python train.py --balance_bias=true --n_kv_head=1 --vocab_size=8192 --norm="rmsnorm" --rope_fraction=1.0 --init="uniform" --optimizer="adamw" --warmup_steps=547
Below are experts of layer 3 (counted from 0) of a mixture-of-experts language model. Rows are named router (the router's row for the expert), gate (a neuron's input weights, with its number), up (a neuron's input weights, with its number) and show model dimensions 0-159. Each number is 500 + 50 x the weight over its row's rms, rounded and kept within 0 to 999. Numbers have three digits each.
After each expert's rows: a language model's description of what the expert responds to; "mostly gets" lists some tokens that are sent to it at least half of the time. This comes from a sample of Wikipedia text that the model never trained on.

# expert 5
router:490439430472533532528493534504535585489545551444516493570539441460493513553491474604434496531521495526452518470522424461531379578591421521472445502575503522525486402459489558448566448481547603506518420479541451521516523441501454531475540551518450457466423460564525489420474449567454594457483472558377508449496468491502459481479506441440423553512561477528494571520586437395442429483421417583534493470586500556430549570500489485543555460553551515482513445564364480452483484512522518
gate2:528479452516532557528542548525562436625523444600574520525500501491503523533448527508462417521408540572448482427507464532546488602537456461429460528552582456525558526551405581498454409460544443534477490434477504627526491458572460513555498453433438462508441521550458486412541534519490447477481445538530439407504451578527484568537467436480538459537492555490580583595539415401492518562454438455478498541521431531514507547487477548541499401487537471460581479523444432527511481548592479
up2:578439445477521529538425464516557418602476473585525479545554491540417535466514443579466450492428641561429455487531467592516489555539462422468538463496572547524513497511436566569519461457444491578493456465500552560503498443590450546649528410463429457546450510574507535451477520517408479512524533496525467493526489447419486532560516487502580532491515583473501552609548457492523456569478377464459512459506418516524509547577475520547446462492493420461569553514540514473550567488453504
gate3:434420504412601494513564487476491528567451511484532430439520557467539508665571544626502485491508502491550509468591534440541484507563536450451499480575431550553490480512557549450483561541457492555517517434571519462524488467454428503587532454509461561516465467492446504455462439471455548435543494492476502492411493572427519477487489602502438521510482356483471572506549508479482482458481472542450597514521501549430480545487412483425587425467494580489550575553431420507436445592515536
up3:430465390408560491560543509479549564492450478532531431491505520516540471612557557566541463480539502520549547431533469393608516552559522502459496533532448452585534458553511571448484541516471518468472521416479469441464493533472506518534551417466444542479470439446449562462416458473482505431508486521425503467452470549516482498492496568529399595525516389524549536486586505488491450482449451503452536546507527545441507544458423439485637428504519539449599535528382469500405426540581532
What it handles: Months and time adjectives. Month names and time or degree words after articles or prepositions, such as April, summer, early, late, high, Foreign, life.
mostly gets: " life", " short", " even", " early", " high", " very"

# expert 22
router:549489516438540479472401500529507544486509480521604447510477426565472535541427504490457497469599581499519460506483448522513496546460452524522397466495450465465475384495494494512538489410553492483607456559584456459435459465569556514558544508506443506428535497450515513507567452538471538417505493594384415462572495527476394444444508438423489465444563495554536442456499490415529567556429483525583515538531458478563611478491477604487597479542506540486436453504513507467543626436490452
gate0:447591530486457450538540507490474502478537588444532514507441474601476590505497443457535561505518505504477483500453437505462541521518550515488456566519383525453416454447499527461359440410514504589507546554603493483551459438455559567552520552525510538487447449508439492458541502514573482408418496514566459552583557544489461440466520512421445451459499439441534555486455459509555500466462419573475522445626464495493510420392564469529587495470594478589554443545528552451514498515551446
up0:558552547552537456463484549501425531525534547468491511495424499564552490494510493447575517494496610502523454507463470571459534506467560441536474512467474506428484443504523485498388495506447528583473543566575595418471541421475465585580479537497527474503548527472475529365514516482556440484457542479472373570614560491449444483537458467475482436452428474445460449434418515589518634507530504571562586450548472472518521423430541507502512563501453483587532454550475548461484483379537447
gate1:499476499433461479524412366539486481502533525520478493519536477493476478477463490494486487400560436619615527524582483450521503449546505505503513525558513427488497495598456532491531436578473500545497567537460535526487537526445460468404491508556532505522483584479542503577593548567453536527539376599455471519509525473507588558494436416521516463455564566414509425532476466443580528481526584487493487483473534664458498549524516516517460503506450498519425449560483545459601655462486529
up1:559473610548634538431517478423508538514519571492464423468472471435609510421575486456421520452518502555513546541527568510525562511485444460424530476526553572480558491506557402494556453511455515541482442513521608494515584533508432567548521447453432490522531546491526530480481509528544497461604508428470451593559496482461478477478446467574511490470385546464507491588458553455433589474515520492530512585500560542505479565504475547558479564510410486512442469502439554495435626467398442
What it handles: Name-final letter pieces. Final pieces of names and words in lists and tables, especially y, ia, e, ico, ney, as in Blakey, Chipeco, Cayla.
mostly gets: "ico", "ye", " Hill", "ila", "ius", "ney"

# expert 15
router:498512417435488484604463467554536552519479541444605545568496524520490529506497519569476524461518495571463445580492480365574513530552514628497385536546376481516484448461527532499476481503548476473671521487589463519466470398563605483442553528521494531510511551489588558521550516470483525457513443533500462436428452520548538467481529374496490478483550348503536470476584442496511465466517487562524502456506471436499500499495495524528550481494477553540410415513444419505479518466476445
gate0:514482415359564406580505460433416484523493486491513566538471486533506560508490481521449495490488501581541520587598485424535506435567539573550454530605426512492408477489514455514457551501597472490576538442574503484461493477581596417451513555516479512570543499452554519525439527514431466419503429482576501502371416549481513506518502499524529482466610389454511472414529376466467493501513511499486515558561525501512467567541433551532537455440451497514468601563549471470517491523487497
up0:500482527666488598395514554528574548433506507522423430440533508519454392478498443484499472504534495471476415392477595546467476548523500386382546471393611493506557527482481481532535457546411518531429477555420494578490492523498459559507475465510519540427451526567438493448526484550536522567509531528450492487555553419511571504524495505484469491528500612606479484562504584545570459537455494436512484463455486543491522430520549486509460555570487475436507436445463585540493525525527548
gate1:409535416479461548526508436533524529437534616402579543480506466517525527499539511418422502409498597503487467634558458471537523575492563547508441452513530498507504498507485436532473552471537473477560519412597459447366558523549515535488516485535545401519551493500457519570565517530509498515514581609458455543384502566389478565502514521471555419473449397408531613532514392514524520470554488473451468473536439429502511531476491444498475552533458540540480519504516508522561496494530464
up1:483508603588536416476510547489439491444467520502417513478470442517559421563440601519559578554482466511452540483427541644513506464487386499567525482588595486458502505540568513502427454546449432457499498565519545534415471439489469542594451568562480510451492456524473572501535449575539586508522400491617494559438495509525529574511508572486395498466388493501509529472479465469415553499495551532557547497504517569506430491524501517519464509546444491470484563477404499514445507473558583
What it handles: Census and infobox data. Punctuation, numbers and terms in population and geography infoboxes and tables, such as %, ft, population, "as of", UTC colons.
mostly gets: " lb", " village", " ft", " concern", " population", " interest"

# expert 34
router:533506464459532493559471644529448541507454551500563440531494486477438450570431473544428476412558572618489449541550439496555510585509528524449425473516409533476480317455435465467581518417493522491580459546600486495472464467542565475481558534507444581512588453473552573438528391477503560546520520495477470466524441474514418440409576434449487547548542476513501462460482519550547485474455458471513490536552490544528532471409506500518538498453493470566447448557398527501531547497478500
gate0:418472499545504486568441551489527499516443521447490526459488442556497552513429468516503530419550549508502415548577455503550478505491620511539494488480480526446523465482413512473456465431466491500578394590532346384481450534487492543441546550478481546507493434524485575488499508552516503547456533503587474459528519300508497448529461479460492514497492478494512434547530510562574557523489439412452487519445511469614426461421521443482594467425433453484387494550488487506494531449409470
up0:515473510553505525569639529483503512473447508451487483458433523524509491546474509525455464459550537510468479521553353506498492466551540555506567472503444581477519461428434546473456514445467512424461498553590420492509625430458581461499482569490465472571487421485477401436575433500497519538484534461547519464541585500556554398591545495437510493492456440434500497506514461503603520561418412423466433500488533464496451469496619561526473413458459459502372486569463527524446413478489479
gate1:623550514542496461655508479514488467502462522496479479573386522520533491547570496479482410495499555525475448517571466594507487501470503480418406455503451379525542400505446579520525583453489554482499441519523461481400487552417420501501543551490533541578531513486520514504444474453419666500457543477531466556523552532458507606511529510373483447589531564549494520366454458514555499531516516521506543501606508499483535487404554454472488475492471509503466493462460485491503491442466465
up1:559523442475475495585474479420472475431516472573501529501491501417519479569598512533415420449532491560519488440471459460523529357473441478390413511517402500531544428476412542457583537502498477541477519555467450476447569622422524442435484480485504495571523494475577439552484415457415522501492537509538471522518543512549480462698592455452470492484586547480484550468441455528539457497526495517593447470499454530493540444551485555545483540521449585452458528535508499544430517510514518
What it handles: Mid-word syllable pieces. Inner syllables of rare words, surnames and genus names, such as et in Valetta and Viet, st, man, ick.
mostly gets: " Guard", "ient", "cia", " talk", "uri", "shire"

# expert 29
router:531470408447515467514482515556479520451509461500506527564503536506475480571517501543489515479622515514532520553486448420524536497614439507489504492536539426568497532442432526547537449505510524402506431504503537513537556443532589464497534588475462505448503503542520525554547400551450514454542449550533403514495493501562411526373485426521425581465537472575512528474481411498481474467504523575532453574580407533509511459401380565526586448539414593430483451477390491448580488507470573
gate0:505456539433527474591513512560468533460472514546453566511434568511482479490505509503461569499464512449520520500468430505485511453506450476433528599490541498581563494487444548539419465490542468467449477527495585505533535477515471518480467561435471465412392573499397481558476572497515485483507500547538538508544490431654566525418467644504434528483451509594567482408448483563546481486568526552589411545541525467604438460485439623444569494475422541445474456460486517546475431585482480
up0:682510521501460447512491594450475514462513480493474488639511507457478452546502522485547522432539558526433502524556481458508505469529497499434481458499523464491507479475513432496491478469492524434481515494452564520481519556527501448505542505608421516454517489532393511508447475595440527410484308487515420467501541470535387527481548518434383509499501522517532503539508476499474443400486567542569532513593407648531574489517442579490535458536526547471431513553489562478471506544474575
gate1:556487485489529533491561465538448478524513443461477409479444461548461513517467517411467482577570515482500583517423480479465482527488529469493502492532511522484500489483522394548553512567483484447482516454495556486528443531419595522562413559466584455396425500536525480453454484536478546502407551512495503492486500507398547576684531429487517468468473466460463561502614498469516443558448536441563502471479456447525423542512504555556541668644587462493470489469493478449501496446405560
up1:491545499505537530370500557543473474497437529485501497502532390484459584458440531371516430550567501428535501486413477536488583499505473545606556493493563386495484503507475519481679546555467618496488449482459506603542512486435576521512471439440504483455504506479528468518503438487505523515438593561514519496579465501388523466547514462434549479529578569514496496506452516472412517604556494526601492516486490487506470474474544494535504555452560534534575513420525489365514508556463538
What it handles: Table cell dividers. Pipe separators starting rows or header cells in tables and filmographies, and list-opening hyphens or bullets, as in Year | Title.
mostly gets: "|", "Notable", " •", "bay", "-", " medal"

# expert 46
router:476511451454518532509477586521514561441468438441635550547528541470476504496503526503428500489531389526497548530486421430502463498494415577499452510538466534519526423513507603467518484445596482439563492531540469559455443457516505485447570432545438514417510459532469499514588502467457619435520474541520403485483423526533471441477508519472403496529525425534560534517519460382487495481435491553490440620587498495449596516523504543475514495509471599424410459472387394501533501564506560
gate0:463639493555598455530505497514487560508509439468471470624560520565482422437504425540542412496487515453416500480425487489481492468498519487368543538544437510568541516462517587432476441499491474489500502447488489532508565468477473565471522482603517540548463403462533488540597504611486455409452556481551533515590512493439492470480489513390453482485487421569441590538514620423500512406546422484528508492468493489534536467585434545501489414470473530472491445504470437498439537593498532
up0:531382505453436562477493508464515470484492588551528495409448480464464573519468594460449612465508522571571487557585466533576549562549478532585459410441526482481433514559489424543523539457495537523519447538506471467499417520539538455483445560399518449496571603547452548453420491356479465610529433524421502510470466514559479522525544472568545518525538604453525430455493399587517466546471550532509476473509466516464482515393554466498501569528503512528492583511506562485579507460509468
gate1:429465503536565482476534531445509532425513474454542567485511446476513490459503580581522548558419363465534546520391539476545497527529481459485415491480549474535588498522468570488488428477544481455500488518429510556450501441481557457517557504556430524470490475637467463624563510518530632509516414604514504517442539480531454526411429381486446509431532440526482512529485470486487444545486506445480560548475501505431585504436540535515496428525451540483360547472565426501458540427477563
up1:635539501473431456492487504548599489441441482491541490510431639475446424502498548525560449534512496510433490492451527473518490476503444552480490513515457401458605511442465592477544461522522424435530600434543490524453534398477489535515579469493572559482478529479511478467564448518550540515541466512493464448551520496639540513538529521556490578441580553520520453470508466550546539467504485507499517519604521476510569513492450674588527501590496425470485450460479555506513495471629579
What it handles: Line starts and prefixes. Tokens opening a line, heading or quotation, such as opening quotes, line breaks after headings, In, and word prefixes like ad-, sub-, ado-.
mostly gets: " \"", " En", " sub", " “", "www", " Un"

# expert 20
router:521529463468538559514510542489506495402546527523599537624522461548477466462496452576446563512518468542446511484443490439552400519489391583484448512545400476555530466478456543527507467464516625513596425553583552562476405424468573537433526410489427488505482461506541528439565562497498592442509485478427513433521385494516466470531502473481520479499541418561533505423551461425516432531438441510487383495559508483508566495496447542568583502542434498487504505564425452545537555483476464
gate0:440385506492541445528479510562508511532530468618600562476511530556521516477436544536465458579438529526502486495416543522558436514391562523596544503462511508532485564537438467494427464383469498484461489444531534469534417547472540557492513416519432425552493473506537489543574559457507500500477468511479540331486373495468462546529413557504563438424560514575485502581428482481493423552468548559483471468459570427501524444536493466497548497528531433553594448489573476518541431469528457
up0:518587463492438600454512460411503581477455500373395481567465488424466491492566440508505553444502467532515499485545499516454539486592480476457438480509501514491494480440577520488491518593444549546550539547455517554530551438465434431486484589473566519458537540536522531457446512546515480517512518526560469632497637580526610515483552510562464549533440435411424479417474530488494547401536405421517537515548531564506497548432516484534451540452472532446452523574487450477465547550425582
gate1:488458459482483427513487518634422505561567396587559555451501492518544538615497551486500607453491563565565530478477511512575510424492587483446466630484504426527429501594502594407444476538528523455470488561533494514532553503395549461505490478476501416532593509535474479578499479514516582426491435460503442404494474447524596526538462531514502538414576461527542462486498509372548500538510476569529470533518499468502531513475525587542488450453523396594473481534550494509491529458485510
up1:458488545515490503461542548528461498516489509555542536538527461474520531516515473424550549471487481555553523473504541546508556444416498518485555575530522516530461507561518624437453508619438476486415445593501507468576536472428599441571503494438568469534648513572441398505537549521474590425503527431526446529542454539500564490555476534562468469437488460514493494561414530361517542501505471517558496487505462510484557523413485557484402461452494440530566529486609389543409562484426499
What it handles: Nationality and institution adjectives. Adjectives and nouns modifying a following noun, like German, American, local, Catholic, Royal, plus en dashes in year ranges and scores.
mostly gets: " local", " German", " American", " French", " English", " business"

# expert 18
router:488546450429514526539518548445510536439565595476500461638569514484476500491435406515472527431529460523520537506546476483610408471465541549519400440528428528483547291480461506548536576501456508444596370504517524574480521487510537521448520520484433494511566473475588537480529504562406545438506509518401541520514446476518467502500520466403465553556532494523546508481524506421448434529431455613505429480544471452458491476486497482523483501569443482453464488545546472479494527562455406
gate1:476505407547543429485490507416543469544466522542443558508625547488520472510533451537527509446466466532488407532517488535484500493486468472457553535473528566480617342549562564497516620594462534495474544442520513530599476544452464472539553473435519483557476455446477473512569450515413564502615518471501497530497499546471498494462435448440457465549440471413556471507424447497472461622500525428489488469466428582445466429437424508571515462556430469523519530481481592502500491630462463
up1:531508528497431491513549461495493501499446510488502459496454505517469481419472462438445514587481524492522503567501523514589452565406562589423323502562461453574507538479381563518508465515486503473446639507455498500435511421419560579504435495491498533479429625552499474500509489450591490500510577485548493471508543500526527537496470503557493523427491582570474587514390449503510496382503497555421518565521594531496443478600512515510460502566570522541498489629454531436503509504514464
gate2:534442584578442485586541480503549438434428509498539412514540584493489501469520429477444549441559512539428480416533506435586538484533515535524463500516537582475567418500457504456537481515518574487525596497431490511640533443421584535470532567439513439517447493451479360501518514564530472519583395502515454411497430526519440570419412525500467508545445493456467403502604484438528559466479498507444534505497499500510469535509537463500579488537493498474451429435502519441546507438516380
up2:549428520460615538485442501544380462583489510474442476516498445484461513521560519531513402602475588437516499482481493593534467492521504411479539462551522448429407501517540487442498442459537461525455486541598515488502510457495572493528530461406484483489521593511456477542460524376475525583466527488531519517429548557427498475483533466473590588408562446518574464525431526565572467497553515434458527406550540530532493492450399516428540452394541536549453571544506485421552593512474503
What it handles: Common noun/verb stems. Stem words after articles or possessives that take suffixes next, e.g. contract(ed), film, land, house, tour, review, bowl(er).
mostly gets: " film", " land", " house", " tour", " review", " contract"

# expert 3
router:585516481446533488527504601542513539497550515426592498521479530535428443477416393543495462459516548462507502492552438516510448508622508482420459433546479509479464423433503457415546479471477604429526424461504450513530447461460589433502574515514492612480556455500470526516454458551510526469458430545541444426530457580563510363385585490445493506548487394454486471503548464470502425432466457619461489531528476521528468523507476480498580490540508464530481474457440498443615511580479526
gate1:463547550598549480462496536466411555534500537559496515487498508526560494498490630488515439551521517495450423552472489460453482457464515464449450447494511412489442517574484403515463501499505588499482546439545517662449483502459391443511534370457531480548470460483516474537515360527551481516535572476548556470494596573578517384448590547500495543480437555466526506513558545493454503472586413456530514514499435528599559528480500581464517455512391594552478494511517437532472497476521505
up1:437500502540541507490600536525502557498462351481465474508539464481427494525475510561504515501503489509380515498541537478448482437487467518503463610437508443537595487368497489443443502471470535369512580541576522534460475460484515460483545533480581507429514441478598522474600409529439516506494535496443477423518536603488569530605538422542516596556541559556487477486470600546598475495488498438416502520484433519484504537485522582520525526591463477482489475437456453463435503462601530
gate2:459489518514477620496625542413542678436490556474480483500541495473481522493385495563413616618557539507519473551505435493467508499461533543420547477500497507528569533413582460506492492589479535503460486513482497571431523486531581498520442500492495493500463452474436543449455485512488518559531509521557494541489505576448559499543551584447510514547465542558436513582477490554542452500453450461441497576560518534597554596478524436522462528494430557466517539623447481483532453531473606
up2:473552511543561476442432501511510456504550484542537571541498516505482442477539460432433454446410515523470557410471522598530481562436439514546492462434535519542468485490564439518589490408518521574504512521480503532504506508510479399512541447427484480528545490500507580449460624497401542505493599485499444526489447509398544492514538518585514657525530591514511499579533558587598483573463575478583502484526564458573636477467471559553532505597504456502564495521506538542488553443444446
What it handles: Mid-word consonant fragments. Short consonant pieces inside or ending a word, often names, such as Al-f-onso, th-igh, pretend-s, Geiserbrun-n-en.
mostly gets: " Apps", "Gls", "fr", " Danny", "n", " Democrats"

# expert 11
router:544459505438499561507439467549505566413499536475490441584563430504522547543425421535481475514450451636497537516500410521581437602520478558421476460529398472520462475435475477461545483502511508470527402549445453529519460474508601505451500528532500515513529414454592549460542475449386563423501393532427481503469424541537430513495537439514473507622523423468494531554534472447534448453359482549497420494565552548483508604506454480539530411500510513517490521508461455453510548534461488
gate7:499467537539449564457457524583499398538553643553533471498465514474495458487480421497562514498456518557401520521539475590569502524468588452488490466542495502500451471513532517491494494518470593542535458465388618617545495508595484624510495504523480521552496553501545578544361559545521542457565459502478439536455450503487425636475499557569495466476515521457492532471492558581513534402493453439519482416484587570488475532525435524563549475478499526549549496557484612492454537484525526
up7:485520521569621451508509500469485627545490486451526538485484460471524564452539417422498499502535512535561463560417495485527418519575540476520470458542534558461554513569502519529524570478416467415459538405602433415498486496483497537438468555444516499528571564533437434491508545443528448519561526465498441432600572461566538386446454541468516547485427517453455481571403462575535516551582506473470549497468454467564518477541597532472471516528450402436474523384433485508528448539556448
gate8:414448498585621509534586466390508559460480590497464453473498424495534546486555414489517507542388489545491530570576524504548498492542487489478498548605583635517477476403539471500524525640462504465411549460481510483480552501423501577531497588574479480509449483548462431514589505538518528517542467425500532525409521502471441554470503584516415423487412501527483451507443519514471526472532447427467543454499483505474563604497500482523481425547454389410498521494506534537434512512488511
up8:418497530623575564465602494415477587462463558422526418499552438508505466544548511470479533491453479475535482594511495564502464421573470472562506479504585606459485458527498508467456461597480491431434411447550510480472542443510456548550507563444514476457492584484464467482502476599495492468557514400599494448511557590541482543480468624489395509493439453517474518537523509456517477430507467558482555469559481565513498569507551600530495574494391492464454460473419463587536465540514522
What it handles: Clause-ending punctuation. Commas, colons, semicolons, dashes and closing parentheses ending a phrase before more text, plus was or were after a subject.
mostly gets: ");", " —", "):", " drama", ")", "—"

# expert 25
router:606579430450535452499486547532518521499580514478491542537499476447432454487429415490458506477509493533485512516572422483575478530601486477441444477586444492502501287482402506391628494457444579462515462477480399496479505496513557467484554516578495603485529479451500547507513425484517528448502419554494470496512507515530519442342543442464463502565524429516519456490577522527512476461435495552480418452493479533439522479497451461550589405548516452511490499505462516502535494582499537
gate2:542527380523447507461499489472519572431554442511533570522544440482408383523490538488497405504539444568486450434542488478401521522507488434502429513491501488579500491514566563527562503536516515463478559542507442524466588433543617492388476474500502501488537566508480502537488496537476640511569563450420453554429571520626535587521531496506368586503479491495546491468483481434467536538446483486493415519539513486547463452553514532573523536591479450425562449483450505399495434531528461
up2:462534576506483418444480480588485505437484552445508480543546557532583390533510416498541485478479600432519467473448496559439558488425466526478471445474450473523486369478585409448503486558458507539500525440475449536481482485444550435427462456506416443466560573536433432514400428528530566590498535419491451599504544435542492484504476552535460443594436509459447525520452522533410433493533500524477454515404506433466446415472510475435481541541517428476576535509543588550543423530492517
gate3:630563437467520506566584590496599527504477446480559492495517543426447482476516461518534444507534418482500536455501451485473426505544560442431444407522501518487451515465366450589484550459552456548449555538558485528541572435423526471516475442554526624476529490468497557476480565543510448453477431524517470477505541400514437533465478483495457542476479446485520581555521499441477477541464534547463534472467495403575466580488530405461496488519646415499511518415511431527567569584437505
up3:526445470523565491555494486519527520396501493521565462521593536486490445547531499597521508429464428485496578454495442533524484476432481480482455439588550567505517450545458455500534527422548425566528511475503535445552556425477543397542527411593532527463527545495482588421477516541457463471418485510433576454536570501468505625512439516580440552546509439548491554609490464481480456546526478511499569471430491389445496516545557523430505440674550466522463526514564511568462499531466424
What it handles: Word-ending letters. Final letter pieces and suffixes that complete a word, such as the y of Galaxy, al of Several, k of Mark, apostrophes.
mostly gets: "tic", "m", "’", "mic", "'", "ic"

# expert 12
router:508578503399576459550493512487452627482529536488540386589516449443464472517428456454440507490511534551512491469526483448570370597537531489460432417621405471501493294474464478492575543496513518501556401502538456488479491470500579486510560447507465506502577515435578582463513404494455492500480481553413465552528471531473434486444539497441509512529532492508475469511512493544530459469513469490610494501568485498498521503515480539464520474555513498473500392575488485455493619510573505
gate0:592458481596458523534462546448484545470533451533516497534475564534549532463427493474465506561453547526433492434511498601422455516570393504489538415480479525417522394494531579492482508565549532475511499420478588522433478509458475388469423555479472512535544322498545528431555407489426489452472533545489548458521451513427500492554539470451490446526453508494462463486525493517477529498488532434526515460582371504537527406440521421513618487508511515569544445535521484458563560510592569
up0:425521521431487508438569497464568464486483560568523585425527463460523562478554623569477468413506441512552472540478498410557495495427541570395505607530481425504523566559506514513535445529513517527532444551485496507587538551518508611548473486572586470429419529593437476529495516553506547492505463495550473462505428552582483503456443467452510471455521493500518493495494440426533478478505413536487508637423504536477500495549522587432426501462462606472412592426465454402481513516470539
gate1:497454510554578540489520412485633530486435478551522451521525535598463613534561556590491521625547516554484421574505503490481552523486480533513389538547573507478440516517445503467532478480469486530490504571551528316522508512552568482508445501452592504490403456531424491417511461521436543491493455502513490538480494524458445457596463515423408491504511476553507584502423436492515447528516469533517550538530510543481534570486594457508598541546529545439400496473553493572531498487591484
up1:515575462572504611511543534580535376522553437541467638455484450474512456427518501545506415448501499491467453495505460537516521511524462462557580514400554515522528535570534547428476422473544513448497576450475465512507556630508473480517521529493398450460480516443505381540492553498568475474423468470520498373536485557504536437507493413522478446505494439452509422412576512446517475525461513475423459508459458492484525551486391436524452450430475579543455592487469510484503421439532571
What it handles: Mid-word fragments. Word-internal pieces inside names and ordinary words, e.g. ri in Torri, press in Cypress/Depression, re in sincerely, lin in Mullin.
mostly gets: "light", " bond", " contain", "water", " avoid", " address"

# expert 21
router:583574474389490453540458492532469531494488470563568536489542480540484469522407471451408553401542586492436538524458481434440489517566450558472554557577468529562515410520399498491459471503483495420509499544583565572575513529491470487528489427566516559555477455490569525512492503531517520510496501529505382543493433450555451491481560476391514478529597468391601479510564428405435510415480515477535543573537560580549609524523414545529439463455505506562488480500436463499450445480506480
gate0:460452548508508497558587469514550464442441560498484486493548490574485667465484390479434542579506492615408581528555600505500434550416520573611508509581376576498498480515483513570515491496522460434547451481544555388521444508464494455520528459532564486439488614470488587527467503479560496450491502435492534514503482517505477497551507524528531499526484511488521556431529569457494399501467489496488462546486560416494454592456513396514494542429454569527500395498485434465558504459485447
up0:539450493435451431499380466517406433528515491511447527516480479381456451549572569493569533436470485463498372463436360512472531450608478477448494482404504471494504513493515492498480507418532501512474539495402481533472567504492511571424461533551488536565504449470445467589476480455462439476489526535590496512500588461477454525426426489464516400527487452528520466518462492598519586498462536524491377468518548631516515435427420565468508519471536431522472520556522591526418484482502537
gate1:477616495514451611510541465413522522427544472516554498501471580522533468605536523537479510520509480397460540534374469495516563468604434548427510511543606451532492472472547497467495457598443517498491496481484461588508501402507527438509452489468502504461499474592471456481449456506515556482496523519570487486444502506524554423433541548573416563436508501475557496507529517515537489453485518486445572503595462619529542467498496657514511492529441572430447502457449589514486500508539661
up1:482573398598461552456556492493394448453534464476485492495496475439565588624552562521539525499596468427512548437407390510511534505609483516537497511451529478468400486417457503430507459507447526469473482515468475508478469473550573399486455516476528476365490453513562538430511492465397509475493492506558448490449616503451456577496485484563478545494542513494487499507512553573514394520444498542432525508448366436490522444473466532500518471522477615440491479515467538482524508472501616
What it handles: Line breaks in lists. Line breaks ending list items, table rows and headings, especially before a dash or pipe in taxonomies, rosters and tables.
mostly gets: "\n", "Fac", " NC", " trip"

# expert 60
router:502435524375479555476452568620548514395450464478561496536593459509393483458528441500457528418474497548459499548511465435563519562453416555574389492574452597535450384491517546486499497478567500441541460504541557483399482524555515464418568453508506544494608449453543583466444442507521533471581538490455454484505485507561485481427519492408461439584547543398516533511468520506448455452402472491506430582521446502455530473492471499581539555443512511467479485519493517490486523482496424
gate0:452575500524399561531579451468504536493460484555537442461517504618478494499481471523587551595521472436490470542451507409427473511445566530587429390497418466462418515529530523428479503547530490525563483463566490475510470353455512517491443500411430558499426497514513466479579497517555499422540483551521474516509545471536508491451465525485538519482528443473499549473473446493517517433538511493492501416634484501509544504459566485396441618461439595433419386546529435559533484566546483
up0:443487514528391569460496454516432479487444446504466402436526489497419389471535411478520565539525476482506428532535543427473432434572477560483503453545458483482492541485539538521511480545624468511560535417638527521480457423456525506502453522422438507483485543471538567458518469455552502358531496413500437498526490451514569514473452544487592428499552468433457549497426527537542472398561537471496510534616456477568549539527517509448409617492534566490489454550568440474559514516502493
gate1:630585439537571460507503532525439463482524523522519544474482437461523475480490455468526518523537449528539470517554493417520575508435519485531475454526425537504538515490377534458577507482498536424470467464553437537542392453566507591510553500514427553409469510486533621571471492473503488472522502502441513519476324437530549545533498404495500565568519520441535500466570490521538433551486508439465528501524486482478556633577479521574483406466580412549561479522544411422537463584494484
up1:595458530514482523491459495397447545552562595508493463458418497600561483519469624495530513525554533518427456564436511554449488485566493483516488499444450460480551561563492480489523582487464490637538497609500557521494533640581506599531435452493501545453484471455455479480519428471480504455499514516558437532578528536512451406507479486469568448454499535504470469472569458464520583520540482495614540532497535476547526472539568538434520532476526644534482459353462489585473508459532503
What it handles: Capital initials in names. Capital letter tokens starting names, initials and abbreviations, e.g. A. in A.H.A., E in RogerEbert, Mc, Jr, ha in Copenhagen.
mostly gets: " E", " R", " L", " U", " Mc", " G"

# expert 17
router:578528500500517519456487563480527487461463631559645466510468517536530490481408488496441511469566471568457542490474514522568529609530470559543504486584488473494514495524475559441529528524520547477565459538562448541500463547546535502515554457595345552539594498466553494446565498419483557457528455597423498467508406519529446418418515464497426443496488428502484564450549435448462464509447472476548484523540488565436552462473514479540573415412498521559494499450405452414518591461541467
gate6:577524485488508413497497502527573469435540425505494530535550502492506566589509513545459471493543509459505580480613526514516468588408507523551550521480492525536493546502422630484501532528567498465471480557542485450547522533588429542512494545486460508370502403515495505554510452542458511480452550518324549470544474494605455440511500437474498586554496616549542507484533531379479415618546500481488539461453447482502455517433491525447531451496473401505506548572560458410510541580508474
up6:591496525540561504525516477578471490516574437487426517573552576458520538568510489502494461467468552518481501518538492591466453577419544439528521504478547516519429502589440556547474514467519565490438481511415589483532448568627363488531496509496460451411479458481451569510455524544500498507586442490424441503557604465519422572535532520477434523484529583500471499553450586396528372571387507521471494533461487509506449557423510463520514493494461561530525561503525495423489539600416490
gate7:454592456510581474503510503484542506499474451524469465489551542516530567572486511502493427590504450490606518535551491429499492433496490492524530522480511428572456493451603384385560461470465516368503489511544526531549458485414497551588524559535521499414433487563503489503499414584448491541442500482403460521469554550457462593504510522499322561482629539530483538447539454469503443563460477511426478493509481466488507593458467563547517497581502507441420496536488520477564536531552593
up7:396538524591489490470537569450502415509411551530561405452511447546516519533493388448514557490606475530462505422485527487467525541577440545612577454530564457550541567514447465497506545537492507453530515550494487440555539569522521459512523583584436535552577558532498516487552501457537416538445503439541419579553520464414439452432512463539521563499519562505410528401572490482496512510479543516484564562512442548551477465447569443537465493458507501604506535501460421420591578451507532
What it handles: Hyphens and range dashes. Hyphens, en dashes and plus or minus signs joining numbers, scores, compounds or list items, as in 2012–20, one-year, in-situ.
mostly gets: " +", "+", "_", "{", " #", " Sa"